From a checkpoint of a small mixture-of-experts model trained on Wikipedia: 2 picks a token.
Below are experts of layer 3 (counted from 0) of a mixture-of-experts language model. Rows are named router (the router's row for the expert), down (a neuron's output weights, with its number) and show model dimensions 0-95. Each number is 128 + 24 x the weight over its row's rms, rounded and kept within 0 to 255. Numbers have three digits each.
Before each expert's rows: "comes before" lists some tokens at least twice as common just after its tokens as in all text. This comes from a sample of Wikipedia text that the model never trained on. Tokens count by the router's weight.

# expert 4
comes before: " the", " a", " to", " by", " in", " his"
router:079125159139145122062099095125181108111139143106153115096119117164083152127144130138125115109113171137177163119146147127157167131161139120104139112094132115105136140147151164142144155115119172115111132160105180128135141107109112142099142139117124140155109120158131149133098124153120146184
down18:137121133147115149124121147114097107134151102162112139137133130118159156135111127139099182130092161130123128153142116119155107107094166139142142140074076117163178112106122138107152116165140084126139147090119113105141100209122109177143105107083121096120113109097113140127120113133116128118
down19:143190162150127120116150127141121076137139158101110115126166130133138129130113104145094149116109144118127128208141168099117123122124123126169126121115139107119093112135182117118139142142155122059087145156155110095126140135123150139155138155145181151152138113131122149132117133109136100081
down20:106086140144120113180105129131166121129117128123139114133120099106151149099105127169103119110125109101101083140146133129154112126118122130120153155133088125147123165102138124066123161119146156154107143111107126098121164119138096181141161152138141145135136149210124140162128096138089166114
down21:143145160125132096125125099131107158150125132122115150139174107146126136175134127107157137131090102155132140101129134163159161161084175097148126125135118130127119162106120108136158106092171129108129157115134140154048115131114144148149119116120105107101106097117147098122161055103135133132
down22:076129117143173139103144141127116126151163094126101157119118094095159137114141083102106167150101102125141167165167150114122135159133133096120104129120140098144127144138166153113193073132143151135150164120107114128135131150109161121101130111096131101121099103165132097128134099103102105130
down23:125130127097137163128156137186136121145112153110112123133122115105142144125159079108119118166140145130121087159089076155097126125139137148137161139140114149084138106124133137146117116091129131152086168125121143094156118166157160108111187102157145130162130188107169125125118136108127125096
down24:170107109107142126147189107129133124135102128156098110151105117108126155132112172111120101119159120118118145128082143118137114119155100130161129138136126071120096136173125117157113155154088128100119110130129148100122128087133130087111110074128148130123092093108142126093052147102138115107
down25:113153161130103114165105130151154151171132137121107097127136110149121158166088148125183069138148106144162160157097171115151156143121171132105131114147084164103125136105173124126134144159134128113122143136162122141087122149155123157126117136122122122113133107119155143080097121104089114157
down26:150149144128101101132138111147121130152151161122112092123142103156132120138167113108108094101133131137136116112083104142127113120114145129166133153141075156124153104101121097135174085119139174138100161142098143079102129134135144181093168145125086119163108165105127173137107117140164146137
down27:196086142130151130142098153089130129165142118098147135136148174107121118132086102171127126159072114163125119144145133118104105162153177113120159106134138148107120149174125127144165096138109118108141136098107116138119119169142148137157112155098125157115147113118116104118157127158113178120
down28:134146085105095144117127141097104120130094163161132084116146133111135113139119120179140095094119139117106169118143117097133136121133138139115119148148191140080140124170160094145137159111094108093175080161161098126149120128128108133122105131132147138085108132086103143119100163149127114113
down29:161123092133148146129136140108137106121165105145130142114071135158153109160122124164111123109169142135094117113106152145135151104145101119116151141126161153096131144144164107153090125132123141097134118084139124110170204137153088158132136113142111088151157169138149112122146096098125157166
down30:127132165127128132045118104098120135117123092132142134135063129148139161127119129121150163143097085096121119149157111155141104113110133113130146148112173125048127136173143147130117117146121129122162125155171123091099112119115129137124102152140168134135099129126135088146139163159129139136
down31:101122138131136164134125138112117156119088101155123095118107136106117174130151152105174109122127110141172156113094089147076078109150113088098125163153123154145119150150097110113132111083115098123141131160147087144130109114114136138113092107119118154145114080125123107139111155143069109145
down32:138128156150160138125117105108111125119142143129104127132154154110154135130125097115078107115096102166125107092153089130112153155066170128114138118139075105142105120123154094132106086131149136171132174117101127140099127121114145139096150119119120112155072118110181163131173106117107140117
down33:135187128103124073129103179140140133135086132099131153101130137147161141108140147086117122140096134095116114092113115125094095163168123146095114099114122124173129119118103094178115139088085133113157140139122120136107136119133079129143123148121113173123123098164139150136130149138122175114
down34:133151141145163163173119093109134134100116118148122154147107104125066093104094135115126130147142118124135152153157125121100159092072163154175127085113074124122146114126107148100091136162159127153120091095129136118157141113139161118126132137125158120137066125129137116166137144127098141128
down35:111135130121127141135114153110091126127102117115149150101129155158171146182102124144095143127152083182131132163129137121114147124121155121133140118122175177160089154126113165107109101122189118116119124151167088148127119098119136116118075123136086162146154125127143157118130135159135149173
down36:112109141161121067147154117130120107161144091129141132130138114121096160155148100115101163140141123156114182099114150098142115170109107167109116102149130144155151155097121157115118133100123119112172153125120109175100101138116133135110081140112172117139086167132108154082114151143130141109
down37:133112139122127126154095117141121116167126112174107128129164139167133115090126155159166148112141147103138107130150167161068132167146118098141081158143142128138149119121148095105155145118130085105129101116132129103101144135162161098145115137121129145135158127099105067179134119126163090158
down38:120069141161113139151084142097085113107125095149153125146165161149104136184113094119123113161104101130119145098109126120114117139137118129101123121148137132117142113144135153133120111123112103117160178110107117127144072168154114115102129142105107134132133120162091175119178163158109171137
down39:095135156125140130144106097140143137080101146149134126078132121126171171113150126119160139128102149039071129149156097124148126143130130130154124130142132123159129107162127166104129144095160159172154105157150121119087141125145153120129132147117088129154164118123149145130129100131084137135
down40:143143154157147146114143070149133109163129103111135111130082120168075104106145148153109108121133070110114155120096116131117138118134133111138105097161145122128141125161103115164161150097114115102129119143116128084141147108115149154119098143174144131128124177111153140158090186154146110155
down41:127121140121097131150129155139156101144113143120127174160121141114135180108115145124133111128139092131160163156124106119159140173156084158103109083080117140121086101126103111137116101135078111124116099132094107125161115113090120138158130148144141170132084187123147112147139161113107158129
down42:141071133110126100099154117141100127094162126149116111112152128157108147102118058085114128129141134101138136115103119117145185139113133164114138090119152076127131116142096129139144098094161127144094112148116189114130112149124120112109100162128102155162087140139100117127146139140093101137
down43:074100129131174128105161166113120129115114123115091139147142143103176100084142101134138136141151122149157095108181126126104135130137149104105115161130124102091119142094131148074126145139097147115148122138131113131116112108103112114159129114095125110078113132171189110125124143091117103086
down44:111150125099120113175118112144142154152124142158177096097133125109136136130129106161115132152122115135098177106109115124136128133139105143057118152128109144121142126112116113135141135105104155149097124087071095137127112093131090112128163160160109160139157193137116129129109144155133086172

# expert 6
comes before: " |", ",", ".", ":", "ly", "–"
router:124120089127124130109131103101091125191076100135147150101096133113136133148129209152154135134157125161117120123117111147088087151158130104107113145117076133143126135142116163100155174145138125160119103134130112126156099099129122126075141108142119101145123127124104156142079124131127119103
down28:129140128181120118130108197139153152144128104100133172114090079104186115120121115100099153117121150142162108126116136136124167100134128150131163117166186125115176088142148105107154149144131140129116176149134141133121114132160139122089123129106158150126138129104118120116125136102124089163
down29:154138162150108157151165115146167093128109095118110103125137169137126132112106104139126072157121137152136176130131126104133193078111114145147137094129126153107133102163123166142113113117147064139103128141134107097106130129113127135138141126134132136151130112145183128096140153087145084159
down30:148133134145106131153122135136153130130137148079166119096104107173133100121111159124071184178157095101127152068136123127135102092094147120157113116121135173092114155159152094144150128166141140148144106127147121118151095114183126136128104100112149110114130159134138139112133131162124117129
down31:131129140173180117074103082133106188113135151146120129151136058119118161126143152127124143104120132171142132104108104127132175130155137129130116107146131126124128146136123115108142122146146171122102170133094107107107138109097162125175189121087118130102112101136116113140114135134109137163
down32:152119125154137107161126123117158157122129143145174080102125153162156145163146105137103140140099161123158164099201134125141102124125116159127123115143119173140131148139140112120136109099078150098146108104127125125103138179184147121152165138111100136146142181091137123130120129133103118154
down33:168102158110133106139127116160132125140069150127150134141136139082113131116126135131156104108118139102178139102145091107127072101121109152120104106116153143119164128168136090103144134144181112115127151154136094187123131101097115125110146117116094114103154123171171108156161132117138113151
down34:091112091139131180173114131119129118124133112108144154163151167112097119122122113122155089159146117131116127108122139121163139102127110140132115147180137101104111118122099128098090091130147138106153144105116124205109132119098119141109097121131111132173135061139111083099126141089114109121
down35:109172115146123131160170136162108111129128084140134158099137138087129175122100128144182159100128143145112129120119157116104136168110120153117116155117109115118085124140122098112123133114123106123137164119168116140078127109155105163063153140117134172149121081117088133113091141115149105138
down36:094114150125127094127127163099181099134156124129161133118139141132142121107141136128138098136112114092115167152145131117166109120154085140109138129123140160160117176154135126098128108115137141169101146145146156116108093119138164144137090099125140091146164112089191123095127093083092096142
down37:142141095104094128094140112155110091143113150092090180149099129139123137113100152152108117129147166127158132094126144147118130152121150135174120134123109129052108148137126120122128135108119127118066095123115164143089164096144132109128124161185098114134152133097110112111113113093136148101
down38:123155155093126068160068165124195098152149142127132145132117113171134131096133126130139134119106127127115111109113100143124112095130148131156141167121122117133118091142145120166134133124098076128124091171142119102140125134130137111170126098133131135135157196141121154144123112117166176139
down39:163107127126106104152130112099161118107118141167097125107119114092123133118120110117118106127128135125100073106115134087152131135144160132109080076119105154115145130182110146165118116088139137144112106148079168121147085121105122152108104152133151115112141112083123128137188180129110152120
down40:099146096138163109103123131162168146152149088137173125132154112133122160129107117134108103095080140159118139120132115139092180109162142128114125106125147110104115144102146089150121128134092162126135113098172143094140101137085152131132138112149149160147149169103140191171113144133105129139
down41:160150129143148146173111116120188136130121143107133161090141143111120128096143130093125123113118104114132121168069081174137101143116111109074145101107111150139151088095147127142117146121092141085132116121122088153114147119175144143159146122145100162116110113154122094172123132139140120106
down42:094146156112138132111135118133170125131154149100115114146176137163135132101189122118139140147113125132142122118100131165113106168120135145126130125147190093148122107111141164142157126136070145097114146155153155098124104156157147136147130129139096101114055137144160103169159120111154116129
down43:163152140126120147116134133149112094093097096112145108132123109167132084148119095109148136146104130144121100111104133147139094151109095153125099153108152149102073103153134116158156132136154129133076153139157169128113072084133124106122092130167154156151117142141112162102143150079127151122
down44:134098112129117147131147112128099166090150160109094105124094123129107145188111104095141122141124140126101157126139144163069135121099103167097140139137177105135127164130107161149135144171131150153131147141097126116114124091120124133151118146127059096148164147111151173152127149132100133148
down45:101142153162125142145142117120106183162089135161091137120140176136136100136140125155142123124118115140153120157154133118144140113129107099098144137157126148133121084124144134161102140148080137129152114146098097132112104139159150130089112149096178175140173088104171142122158116124148075120
down46:097132174113125129117145171095155096159133143109164118163155129141116165118174172146123114111110115106095153120147140135121116115142194133120125143132134108151152126151122166155138118139121140106137098151131073109119116159116139111144142150160087130157091154125181125158139091157088134103
down47:095103134137134151129147115123113149146126117171107108141135151114165157151103128161084102142152111137110137128097126157176143120102132156135153115138135145151077105094168162139129146110140114118118187104103164176114161099096138142129125134128091110074141184128111159161129122131134103129
down48:117124163130114106155122129136154093116123115095163142104143157137151155109108165120119085122166133110135148147138128122149118084105174114122088142158078148162085105130091133106134136105129188098097158090106151138129112144158144109126151147146160107144118141149123106150125157091148110172
down49:116093116140102143103101154120119145176173144125121133147111097105120115124161183141164119104093148132138165142084147099089151152128125079136144143117149109118160129145148141109126141140106134113172151149081155117096094120115167111097138124125110173120113099106123067115115156133121127148
down50:118106099078115116099194127137129142087110146133144139176098113127104112108145097102138162141136131136123129145143135140120113120140116145167141156090107123117138128068112123158104128111120140087122101114166186131081141114156112163146094110120117111134134105154109134133103138126116198148
down51:114167093082124149081167127119151144088138082138128146110115109118126137110134117055134117168137123119096075117106142085091095121149130130114135123123100116119145128119083161120140138079138080129117111106102170119115133110138103145120160112134108097100129094116126117101130128156122117092
down52:143091137113140155131135105118130139116150123118110143130119137127135091112097094107137131164121179143153155165111119124107132142135139151188159139136104108186107124124139150132115113133103118121103110141099173122160106072138110095099137123126131113085117147155177127133206138137163102099
down53:077124133118136155152131146152112155115149092143136121100109109112151101124127086124105096107182089108113168131142146111148141131152110110155106114121148176144155138134146159110165134136121147117180110140138131117077139153101149100128093163088131135097147124124064137122167119126094115104
down54:103136113166175161119121144100116122113155165138118132122117165098145122153136115124116130114131115122091104105152140111113114097100113133120146086052148117175141157170106132131149127087097094111152090148170125145143084171123110127156118123138113131116094148121109128126126149131120080174

# expert 0
comes before: "\n", "|", "-", "==", "The", " The"
router:121104148124122108134097135127097097122099098127144103102152096103163108138118136124140114114127192086089157109138093115130121112117123162130140095136141095096086123115127101145083113070111147103155166121154083139144114144143099124146127137154163086139125111164155089139155149158134115106
down18:075085099127132190101115155196100108125159132155158142120119097137126118116118136133127141124158125133184116152152161151120173156156149126116145101133127116128135113133116149134114076133140119113104123117132141153094126090090141135116094123092112118132114121157100162106134111103076115156
down19:135154122110146110136148081100097135113170109082114145115156151128152130124144113102174157142151104160157096147148102139126102154113125133154121129119094168137122157112154140070194137132118104113124139122130147144131148163153181137116123119131148093130115153160117100065149131106120109143
down20:143116110115082140131093138132142205095116107131135167115113122169157116111108154171135136113146123118150153082165120093153153139115094101131142150092163143131115124105089126171100125110132155131120095155148149133137146099143144121133126144149140124136091077145111107154097084121100139149
down21:144121115135097077118154117156092151094111126119157133149147105158138128165158110133144125154156146154130125087132155078142122173105124172174100118116171136122132143153121132109144135129132171094097116165160081112095109124104090132105156153129158114136089126131133132120142160140094166122
down22:112119129151183117078086132139109161135158141140166141145082114142110111136166092136137146110127092145111154177103157116105113138149122074109163141097108108137116127144148108155109122134160127142126098137146116104143131099081120144096096131120095132127099069112144134134128170133156134097
down23:172142145158183119111114108144145100153119066144125140130156100122100132138131151135108108152132143107098107150101126160116097152115175147101138121140102138129061128144110124070098120105149150138141136109115124113125106111077149117153175108156121129134133180104111126166136154140103119114
down24:094130129146152120081130138123117122100108147108165139149125118130140110080126117110125163138149100072138138130151159119122099130159103114122154155152103144158141107115133120145119114131105098144116173119114106086137170162126125153127081090110140101130191149179144117065128122124102131096
down25:126083131127106118116106115102137152114174165173118136138143142122113105096086149109151108083132117083149143153096129110102159115099158129089130110152164149138178138161141134129125152141125141123119147150109147135167146160150138177106148116145131060093112099143144150144155106100121124113
down26:119109141104107158135114124102152142079088124147146157127115135077161067127110129173108129133117100177123099094140130139148103138130128087146120146128156149102136120106134133140117144125128113140145137170138175139134159117145130153153097108120114091116112141100100166145067110093144076147
down27:108107128073119128137089158123124113149118097120170117157116079138108181108094077139111158100141151148138132109102128140106102151124114133126121104107102101128119135108104125107131121103145101154181131134161145130143093172108100152113157155151088101128150163137118150097151123155107082116
down28:102139129119111106064153164074085118147181130149137122138099106145118131136106150149118147110133123116165113139159111110106141115090114156142136112139110175115118154131123123156089160127118129123169170114126137063109159124142146146128105141148112101086134156148183120122124140101102154127
down29:114141093128158098135113146151123067084131115102110084085158123124094137096158134119103183098100141124154144105086100161159145118143153137116136142165117145174126140130173165107142099131123163125129153099085129133124144106099115131135109127135128111147153137122152151145137126152146127184
down30:081108158129123094129126114143120160131151156158132132143134101111110141100109101112133142119110098124124130146124098137169139115116116119139114105162098152060197153118123101128103142140130125162199127129136146171102156128125123116082095118130152111127118163176140122141137106174153148151
down31:138128084087135128133115128190123101148148073124109155083125085128140110107120088137141094143119087096177143124109143108138104071093122104150147153166144125121165118127137104148124137123133147123128130114110125151103104093100151148157119147142160127122101085136158115170137135116131125090
down32:131118119130069095126108118156106139163153132161141102126129127131086137173108130101124137124100097162148175116140147112105122104130145068166090111131130168133153154106148187116112152088089174097111115106125110103071129113145157140138149135122116125144126118138135164122137112138127156129
down33:163113129097116082126100113156106117141108123136121130149093126133097110117124102131087120143092109097125154071128134155125112131146127109132119126137171152136095160133148063151135092119080104166096110133125106138153143137168147133143114099132149100118097176147150099091123148080107157139
down34:136170126148158112147141177157156112106122110154165147097134125139113102123132116131118115138097121110125140129107122102167141144117128163132108061165116165113095116123062141136107152137085128150121160136123152130151085122167149126154106116145144152159131109146163144096172108121136106175
down35:128165111164097143157137118173102103103166116127112113151151179150133142148119130119135130151115140114138101175146160119103147136103108109122118139138148104086093162083132130135099133139196111157174152131199143144108118115104095103109159143122127135121122097122098151122145141112137107113
down36:121177125124127109111127123151136105130135136145170123161118088103136120105133135158075043120106162122114118138103153135150141149127167129135088114095154095136142175152138133146113111152132122140123128113070114095082144138111168130101094140117125090133134114160120147137130148167121090119
down37:112104126123140119141136155101184107124080151078117117123100122130145110066123087111139112161150111064103105136146117134113155103131086144105094095119168104122101116154127128161108082139125133141088127158116135108147087155134142090132144120134123115129138131100151144123174116092119131111
down38:127093152090116114110117132085166103161135172106130107143119065103110161138143140095125157147140124131115113099113117123103120114122117139102090123097108106151126174135123136121146091121117092105141110172113155111156100136125134103133156084140068138154132191145137158137108112115158143138
down39:194119112121157122168116111125159108109143122135090128096146164107086121119128177103155081163180106082132140103148119131126143156146126128092150152143110133145156151151111154127137121126118096104125097174106107119112119106150150149140121121119068127134139143124096113110087138139136125177
down40:106151098154091182085173142146122147160116134118121142129107117156131142102159130139098117124108095100150159125139113130134156162147103109103101139120149170095084061133126174107102141105129135133107103105138161085083136141123134145109171116104134114123090118134131145106119128095138109105
down41:165129134112117185120183149142111102157096114137115088124109106108143165180104144126098118085167138172126113139114134117078115116123123152141131159127170136119134198137158148164172131128103118131117123108132145141105110090120164123154113125122138137150136115164119118150109132111100103157
down42:098117143135108174116173118133117154131091113108103140144119126144123110114114127139159125170109160130142137179139129127129087101139119131093152135121153118130143122168100145166138157085096141115119150108114103178171092158143106112130137120137116081133114095132143148056175135146148145101
down43:150123149092129123144136129156153123114126124126093137173144095124142117159128117134164161133114115202154142163114139144115138165130129130048111145139107148142168123147099155135151118148137120146145150119114131095133099148124144146105095147129140125105149065119131154130078167118115134181
down44:153104156123116100153105116161173134104111124108077139174126135106148117105138133138119132139162125152115177115079119109140147165162143143141124131125131107179163108142153172099188114093138133123148120135128135094128108108062082094119143141134138125122110159112150111152149123111150143109

# expert 5
comes before: " ", "\n", " 0", " 1", " 2", " 3"
router:126111156133139126132087141140116110100157104117162141113179133136128123137168087127117127115082169157174091148133147105157152131193151067143119121122171112109153130101125109144067126147120075105130126131109173127159104106131113116135136111139126145126125106121152119109150149120168119125
down4:128137125180148107095092161140105143123089077181123172144092133151135136171113137118143173124136121147127107129112124089147150152152097142097111113163164164127098109108145110143169111142147110100114139145116136097176104123148142082153117133076125142142132087104121129114129111116136119117
down5:088111165062147103084142095132084128118124167120089135121116123133107088142129136116125182095166148128128149129154109118119118127114163150184142106174160155121115109111123119140132113158187156134173096138139143120148138150159130140130128084164104118124116114147137132123123121120160139144
down6:101147086145129099112155123134119103164126129135129151139130129065154120114133132165139108128100155124145127140109092150121113139154124148101169115124166152098149121128136089165099176129102127180108101121115124100137202135156093103145113132131163121139109084151159109169125109104121142111
down7:129117140132127104150108102125157120140135142156140138158105174145095129102142125169156160123124101114096132143117117135159161123181157129144149145148151167137173137145169142122107114114124148177146158121116133166119077148108154125147131184130152147166106077135113154095098127084146112122
down8:150124118169132116121146147129106175132112095096129131117125083158129130201157121092174135164088132150148103147146145138096106119151164135135123155110116119080133129101158145123146123110148121133104129120119140103092126122112116176131126143170115135109146138188154141152131125093151080101
down9:135120182124132106138094098122161105148104136142105129162141131118115081163107154159119121095090165140111137154129147114113117188117130137173126148133096129154147130107139118130146095088125099135138105134198109133127088170135116144152121174116138155125120074130166106101108136134117120140
down10:175164119116145124111099066164146132111157125101156130139127121137121152122118159151128141116136143104121147106105165107174135136113122173142121110151159133102125102184098150092119120118148139111156126182094119127157162087134135149141141106111098127126157154139119155131180163176125110118
down11:183166145126136133145124151149121089152126156189124123087104135137114111149129102122113152119126132148097174126134139153136108121117151139157100101110112095135125130112107112130158146140105127151089122087131164147139121139177081150139143144129145111162119176116147159109148096092168096175
down12:125120137095095111126128146107109093126144085142101136168118201120084103129139100170115085122119142053146139148148115110158127116149083146090088173175178125138153144137150103131118110090133128133140101135142120140114148135144163128131137126125112143100128134156144130147140141123115105119
down13:137125135147128146138139148138157108150128131072149144201161119144159145102154133122101140123172105150159154144136111118112119131135131128119118133156186109130102108176145147074144181147119099093173143169171110157114137143104134102125149123093122118120164128125152121117142116154110111102
down14:130136106103115085143071111160126133117104107106123119090112090123138122093114149140120122125139149103117138172108167133123160169085123126151148128172087137106120124110133109166109123163115107100123149113097119145130152070115095155096077146109123125136125144161118135128057106115123141138
down15:164128161107107153158140158137139125126152130130106123132145093176159145130102119157128159114127148136115149129154151156106129107102180114120107127146112144146101175179118152082121132134161134108080100140098118131110089128128134099158114168125121091125062117158138132157115102088145116100
down16:111150104097096124150092101151151118103097121096154154111083152142105115194130141148062125116123111116163117147152128110097118117136170129142160118105168118121141067117124102122116142152155098156105146132117153108119143106149148151112130174133133128114161157136156112121101082119144117120
down17:083123078109111150148142092118120094182126104152126136131111133170103171118168112100099121122161120195163071141120115093110172138137114150119128158128099118148139141157101127120137116125121155129135121108152121137106102114086098138111176141138128174147106160120116112133128129158126109137
down18:084155123121179124130128154134119123120123126134094146113147152141119123129103164127111091136123142135145128102122124152125136092101136158126128118093091173108161154066137106094096140110085123120139042113105123121111119133118131140180150129132123141136099159167099115110180113150149103139
down19:094120166117091101138131156143117114145146135132137114125065181112116173098140085158117095148097129149117119169151137102142124142107140117161145157118129128146097118111170139157123097157137140136141161082075137140109107144131141108119128087125099156134091129168133178145142159123114139143
down20:117089125168129106156126125143164152122118093110116126156166113117105144155114116130104133155130128138108139154141119115152143152095149115105132127135139202149119147126086155171090087100128136153162150136172138125162135115155095103159132124117097130146163095123116144136111089167083169143
down21:138108136123093147140118145121137116153109122122131143161108127117124121107156124136158137132124109112077127099133135164095157133091107152140083113099136129111058101139148157095110097137122127127139101110116165147133099086101134106159117151143127110123120120139098144149180191136109207128
down22:101138155119137116119149126081114113185127111096130163138131081124139142115085100115172093148125132140119122147127120114097134113163102128108127114131081141124105120090175160119126145132138170109135110137136158152094099128173072100108127156161117124129092132137120132109145110155172136180
down23:162121084146147152091131096167116198121129117150122101162138099143128159167125100114126108137083151143179107110085111139147119135129107143127147138127111139114092158124113157123124131103141131115147115086124112109136144092143166128145182116192106132151142130112170144110142147109153139136
down24:103103116088092094122129159126144080092142175130129159177155133129124113152134144131129145156106096115116087122157129117130101146115158119128118115145166136122186133092171091148152123174130096087136131153099103118146117140106122116155145120126176108152157099114152123128149132092148096111
down25:109162106127163160091171163150077105153071116093124120157101130141120177096110126190122096153131128148146135106097142090154123148127116142115104079163124149131087126108136168122108129120140158109132137117142147139137103116147142130128126128139134146109155134080103146152086115122128153108
down26:140169128115125134120116139114134146145096170086128164077129155095124111126103134125106125133118113144102187110113117126136117118158087157118174111123079105094123135095084133146120081166094174152107127133123148151120124144092125116137111129117107098096148167133131104118093141148155110173
down27:099124114152151111095144124147105099152120080073105138087105166109091119147122113142143126143109144112117083114120108119119092130122156089142123140099118086121115176154129094066149129129122158108119110111112086091141131149091158111098159154151141102124100146140105119102107148134156142111
down28:133104112170120100149132137143099138120118139148164074131153107133127126126150130120127133145117150130160130162093146162126145112162121119130163150132126141159120172141157161081140127168099131098153103103126115129140096127143091133123127109134117128145197116086172158112072093117160112083
down29:137088162104070107127147137096136132162135113126118134114174122115132179141124103091113072145146159109136110128122127098143108154126121145157094139164123118148138096162122109109110176142122112117114175158108140124131160148134123146133118118104144111074098077172115097143097127095110124141
down30:140085147136088131135140113164121131133099141118165094124126145097137101145124119138115097141166091144070139110092142148143160097149124137110158105100162152110083171161126095160087131146111112143117140128096105083158121152132121110106169130121154135114166157128100122168122152160113142150